{
  "moe_layers": [1, 2, 3, 4, 5, 6, 7, 8],
  "router_score": "sigmoid",
  "steps": 4571
}
Below are experts of layer 4 (counted from 0) of a mixture-of-experts language model. Rows are named router (the router's row for the expert), up (a neuron's input weights, with its number) and show model dimensions 0-255. Each number is 128 + 24 x the weight over its row's rms, rounded and kept within 0 to 255.
Before each expert's rows: "gets" lists some tokens that make up at least twice as much of what it gets as of all text. This comes from a sample of Wikipedia text that the model never trained on. Tokens count by the router's weight.

# expert 37
gets: "s", "es", "==", "ers", " people", " =="
router [138 125 125  92 110 123  97 161 141 105 121  88  77 128  91 122 104 126 147 140 121 131 106 138 118 104 122  78 146 152 158  93 136 114 120 130 144 127 117  80  88 140 123 126 133 142  86 131 131 108 115 127 147 123 149  88 152 136 148 146 122 120  87 127 125 147 122 123 132 125 123 135 143  91  98 180 133 116 137 162 140 122 134 145 116 142  89 146 112 154 145 137 127  94 123 153 130 119 102 134 147 137 142 105 163 113 157 114  95 115 128 106 112  98  87  82 169 113 141 143 133 141 121 122 104 125 120 126 137 130 126 126 117 151 120 176 122  75 179 155 121 148 159 145 126 145 110 132 104 117 104 147  71 130 151 128 183 107 150 108 123 170 192 164 125 116 128 164 132 157  70 135 150 129  94 115 187 124 110  87 117 137 108 133 156 134 106 132 189 124  98  68 120 139 136 134 141  98 125 146 111 157 144 111 100 136 125 114 113 128  88 128 152 137  97 124  75  94 141 119 126 119  92 144  90 138 153 109 155 137 159 143 110 166  68 120 104 138 169  77 112 121 130  96 128 111 166 112 164  96 118  89 164 133 137 136]
up1 [104  83 120 100 129 137  89 153 126 124 182  95  66  95 149 133 100 117 122 129 103 143 117 149 105 111 149 166 155 130 173 115 135 127 106 130 146 159 107 131 136 129 102 177 145 121 101  86 136 189 149 122 115 170 110  88  94 130 150 131 151 112 112 103 153 151 141 135 124 136 112 126 113  95 139 122 163 153 112 146 132 166 110 127 131 144 131 148 142 156 108 121 136 139 117 126 113 142  70 160  89 140 112  97 110 133 163 128 128 112 117 103 121 109 162  71 147 130 125  86  75 106  91 136 132  93 133  87 116 107  94  98 117 138 112 142 102 112 123 187 116 119 158 104 118  94 142 111 147 110 160 128 121 154 149 132 113 167  98 150 128  94 143 119 105 139 107 142 122 132  97 160 109 122 123 112 143  69 119 111 103 134 125 140 100 121 126 117 106 151 124 107 139  85 105 102  77 151 152  98 164  93 102 128 120 144 158 102 123 101 128 129  86 159 110 100 174 151  73  79  94 120 129 122 136 116 145 126 135 119 145 125 103  92 154 143 129  97 102 123 138 122 126 121 116 145 187 123 103 118  86 139 105 153 131 127]

# expert 29
gets: "s", " years", " time", " States", " year", " government"
router [120 117 119 124 133 103 125 176 133 131 116 113 100 128 101 119  79 131 144 146 148 128 117 114 115 126 122 112 114 150 148 103 140 127 101 132 140 161 150 113  87 135 156 135 105  86 141 140 153 130 152 107 148 152 151 149 126 148 162 160 119  99 133 112 122 147 139 105 129 118 135 149 132 159 102 131 112 140 123 148 159 145 149 119 117 131  75 134  89 134 133 124 128 114 127  87 151 145 124 190 157  83 137 154 177  75  95 163 103 121 166 143  99 132 123  83 168 120 159 118 135 145  96 142 137 119 119 115 111 165 115 158 164 148 116 138 129 108 172 167 159 132 101  97 161 173 117 156 122 114 132 149 130 140 166 117 145 125 158 147 127 161 144 193  90 106 111 136 117 134 158 123 120 128 132 113 136 175 125 119  90 156 116 120 106 135 127 109 121 123  87 108 147 115 126 136 129 136 172 101 124 128 130 121 100 116 139  99 114 142 115 167 159 125 124 152 114 104 166 116  88  94  81 134 106 111 173 135 145 116 139 181 168 167 108 126  60  95 137 172 161 124 179 118 156 134 156 116 133  76  96  83 113 107 148 113]
up5 [130 124 115 128 123 132 125 168 120 133 158 134 178 117 101 124 107 138 131 107 158 115 104 152 133 135 108 105 123 110 114 123 179 100 119 100 155 118 176 143  86 130 123 121  91 176 159 154 131 118  86 133  91  84 101 137 150 116 203 160 115 147 143  96 120 140 167 123 155 135 123 135 155  89 118 102 147 150 118 149 128 104 124 142 113 106 102 132 184 104 146 106 113 129 124 117 110 105 141 175 176 137 140 115  88 130 112 122 117 100 123 132 109 126 107 125 143  84 145 102 116 168 138 168 102 114 128 158 122 110 103 120 158  83  90 114 102 129 112 154  73 161 161 126 146 105 147  92 135 148 111 134 149 146 178 129 115 107 119 178 154 151 122 129 148  97  94 125 141 144 121 135 123 138 118 161 163 168 127 145 117 145 137 119 103 127 116 131 116  97 111 133 141 144 168  81 100 164 165 104 128 131 152  85 124  91 170 143 165 137  98 128  97 142 137 106 109 148 111  97 108 113 137 120 132 123 134 174 114 101 127 136 175 142 134 134 128  97 163 129 122 169 117  92  65 139 132 109 134 125 101 178 108 125 158 118]

# expert 2
gets: " and", " in", " or", " In", " to", " &"
router [ 92 113 111 102 148 112 153 177 164 121 129 154  84 139 116 179 131 135 148  71 140 107 129 132 120 116 126 134 135 163 103  82 137 171 119 104 118 145 128 151 124 125 157  70 153 127 169 129 109 152 122 110 137 147 136 159 133 135 121  82 148  95 141 102 155 174 142 139 170  97  83  97 153 131 145 174  98 106 107 147 141 148 121 152 101 127  91 106 138 158 153 129 136  95 155 110  98 157 150 159 112 140 100  98  96  87 160  38 121 125 159 138 131 154 155  94 180 150 134 101 106 110  91 132 118 123 163 138 115 106 113 156  97 159  96 123 153 104 140 149 105 154 100 110 122 128 130 146 117 100 161 123 139 148 118 143 123 136 163 122 178 108 132 106  97 125 142 136 140 120 168 146 128 137 146 150 134 152 149 110  87 125 109 100 117 140 147  94 143 130 123 112 130 126 139  96 117 162 108 118 128 151  87 115 111 127 130  98 122 171 148 132 123 148 110  97 110 131  91 132 131 139 133 114 108 122 136 160 151 103 126 129 155 142 104 110 124 154 119 162 159 122 130 137 145  96 142 128 181 169 120 150 110 102 171 165]
up17 [ 98  91 129 143 158 141 167 141  92 150 120 110 129 150 121 128 156 155 145 141 108  94 138 135  94 124 185 108  70 142 162 131 127 121  97 126 103 161 129 111 139 134 162 133 144 150 151 143 167 144  99 108 104 121 160 131 105 111 146 117 165 116 112 119 106 160 114 100 128 155 101 106 161 133 178 142 158 145 107 106 128 133 104 114 100  70 132 131 111 108 171  80  69 159 171 133 113 111  69 102 117 117 116 126 137  95 136 123 119 131 115 117 108 130 150 116 139 145 130 166 127 106 137 147 139 148 137 130 126 110 116 133 135 147  92 125 127 128 153 110 163 131 101 124 112 111 138 126 136 123 136 155  97 122 131 165 147 155 154 109  96  80  93  92 135 169 152 120 161 106 138  62 103 161 162 140 114 143 113 128 134 119 149 129  90 156 168 143 101 156 173 103 136 125 161  95 124 133 126 135 128 156 141 115 120 127 105 117 125 173 137  68 107 102 120 173  91  98 161 174 121  93 106 133 115 162  59 132 122 128 144 128 131 145 158 123 130 154  99 139 113 156 134 138 114 112 112 105 134 161 145 157 128  81 135 101]

# expert 46
gets: " in", " of", " to", " by", " from", " at"
router [107 144  92 116 162 116  93 133 163 125 148 117 122 126 113 106 106 138 155 101 132 146 119 113 117 123 138 124 137 152 144  77 107 155 119 121 143 171 159 121 130 122 102 133  78 145 101  91 119 136 176  93 167 118 148 142 176 148  90 120 111 112  86 114 104 145 102 151 128  91 121 124 146 133 143 134 106 118 152 149 133 134 124 133 163 157  80  69 132 122  93 123 140 138 120 141  81 142  92 145 122  99 130 123 124  78 146  91 160 161 145 119 133 139 122 114 189 153 136 127 143 131  83 109 107 115 143 120 111  86 144 123 151 136 157 145 174 117 160 162 141 137 119 136 122 161  95 119 157 132 157  70 107 134 154 131 136 151 139 150 173 128 170 129 121 157 131 130  93 123 171  78 129 143 137 128 155 117  81 150 133 131  91 163 133 134 142 113 167 137 131 104 170 135 139 115 137 101 150 124 155 156 159 109  91 130 100 121 103 168 146 133 135 143 120  96 140 109 115 160 141 120 120 143 172  94 160 120 150  97 149 132 156 119 113 131 160 130 148 124 150  53 174 102 143 132 147 136 149 122  83 120 136 100 168 111]
up1 [ 80 108 141 122 108  95 109 127 108 122 111 101 133 154 121 128 164 147 115 125 106 118 131 125 121 131 134 127 113 158 137 127 100 131 123 168 175 133 163 150 123  88  97 132 134  88 120  96 151 151 131 104 143 122 165 119 140 100 142  98 104 138  67 107 129 144 128 129 153 138 146  82 133 174 101 151 139 110 133 127 118 106 147  94 127 132 123 104 125 126 147 134 143 110 111  86 117 109 155 157 105 124 117 136  96 122 117 129 111 161 138 167  95 139 137 120 143 127 132 106 132 151 161 154  98 121 126 110 132  91  94 128 162 136 120  88 133 113 103 147 122 128 120 136 142 162 111 116 112 125 174 119 123 152 161 142 113 154 154 190 138 132 123 151 147 176 131 128 167 104 149 164  72 113 146 169 142 109 104 128 132 115 172 166  91 142 124 147 137 165 130 190 154  97 126 114 128 164 107 128  91 120 144 120 138 133 143 146 112 149 104 105 103  60 131 181 148 138  97  94 139 138 119 132 167  84 172 163 148 116 155 124  89 131 118 165 103 102 112 184 131 105 121 136 112 164 173  59 132 143 116 145 129 116 119  79]

# expert 8
gets: "-", " member", ":", " by", " director", " President"
router [173 137 128 115 128 107  92 133 174 141 114 111 123 101  89 116 138 139 154 130 147 135 145 116 107 126 131  89 155  57 148  78 133 156 140 144 145 148 115 127 107 120 115 117 103 115 118 129  92 138 135 141 138 158 127 137 143 132  81 130 166 120 161 107 117 101 111 144 117 124 111 113 161 138 139 157 125 135  97 117 163 117 110 139  87 167 135 123 133 158 135 149 167 127 171  93  73 161 102  98  92  96 112 118 133  95  84  92  82  78 135 123 115 133 138 151 153 156 127 112 128 158  78  79 129  77 165  97 139 153 126 132 101 118 136 121 152 123 141 158 147  96 134  97 159 157  94 110  85 141 123 139 113 139 122 127 133 102 133 113 127 130 135 182 125 152 173 121 170 101 188 116 135 110  86 107 152 175 108 118 120  81 104 145 115 120 126 118 134 101 124  95 164 122 117 120 122 101 154 157 164 100 159 135 120 163 133 142 107 161 121 125 121 162 107  79 153 109 146 168 133 144 122 127 138 131 146 152  98 153 140 104 146 151 105 148  94 123 134 107 116 100 159 109 130 162 122 129 107 166  98 138 102 117 140 134]
up1 [120 114 123 133 165 166 143 128 138 141 141 107 121 115 121  97 170 123  77 161 104  94 160 151 112 142 117  91 123 124 130  87  98  67 166 158 128 115 125 144 101 108 147 154 148 134 154  97 186 154 113 134 139 191 133  57 143 105 141  91 110 131  94 165 108 173 141 133 133 144 140 144 134 131  86 156 151 119 110 123 145 160 166 123 122 139 153 145 105 108 140 157 108 152 124 108 101 106  85 153 117  87 123 135 124 124 115 136 121 164 143 179  99 121 143 121 178 121 123 119 112 183 117 181 111 168 156  99 136 130 147  87 104 132 139 135 169 150 130  74 156 169 107 135 161 152 117 131 143 110 138 114 141 111 147 123 128 116 140 124 173 125 101  99  78 118 118 122 125 116 165 123 137 137 136 189 133 135 111 108 143 131 138 122 113 143 146 148 142 141 159 140 165 132 116 129 141 123 135 137  75 175 157 106 120 106 153  80 143 128 115 107 153 133 149  84 127 126 142 101 167 143 116 110 147 120  91 138 101 137 111 132 122  88 129 116 142 111 131 116 114 108 144 128 110 126 138 158 159 159 126 103 110 112 174 122]

# expert 53
gets: ",", " and", " that", " which", " but", " who"
router [111 129 132 104 115 131 141 136 170 135  80  83  60 173  99 141 116 142 150 115 141 116 147 122 122 123 105  48 145 109 144 109 131 159 140 106 148 156 144 153  94 116 163  90 142 140 130 117 115 155 150 118 127 168 139  97 135 118 165 116 122  96 107 105 124 127 151 112 134  94 129  99 131 146 141 134 104 143 116 156 162 117  93 100  99  81 114 170 112  77 112 137 134 117 104 132 104 147  96 132 117 120 120 122 115  77 127  89 126 110 103 116 123 140 161 124 126 144 108 111 115  99 121 136 142 126 154 148 143 123 100 151  92 141 210 182 142  87 133 118 128 133 148 118 134 163 138 131  85 126 108 155 145 114 105 113 118 125 111 117 201 144 136 113 103 151 112  74 163 123 166 132 119  96 104 156 130 164 129 154 131 103 114 143 113 110 137 118 146 123 103 123 124 136 185 123 101 155 133 122 132 143 150 134 104 128 136 120 118 175 131 146 136 142 128  97 110 139  91 106 126 172  89 109 111 114 138 116 136 139 124 131 122 142  96 114 107 118 193 141 145 123 145 117 113 134 185  99 180 142 131 167 142 141 151 160]
up17 [135 159 100 100 118 106 145 165 102 128 179 128 139 129 114 167 113 147 124 134 116 135 103 139 167 130 129  66 181 129 140 138  68 135 133 131 121 149 115 140  93 140 137 111  85 134  94 136 105 123 120 124 105 123 147 133 151 148 109 169 158 112 138 131 178 153 117 117  95  86 138 157 141 155 129 135 147 135 109 143 120 124 178  76 137 117  94 140 122 154 134 113 129 158 125 117 141 131 134 139 160 171 162 142 121 115 146 149 114 122 116 111 136 142 115 129 127 113  75 111 160 118 128 141 122 139 113 123 114 136 109  95 128 150 171 103 139 170 171 132 122  72 162  75 171 134 168 117 139 162 117 168 150 130 111 141  95 115 142 134 170  98 162 152 131  75 122 177 155 133 153  81 178 123 163 139 148 117 173 133 140 117 140 131 130 157 133 125 117  75 116 134 129  71 130 148 133 160 163 105 104 100  69 148 142 160 121 125 100 120 131 114 181 153 151 124 113 135 116 128 170 113 122 142 104 125 135 144 126 141 146 136 119 149 111 128 148 160 136 162 118 165 130 102 178 168 122 157 135 110 137 128 154 144 124 127]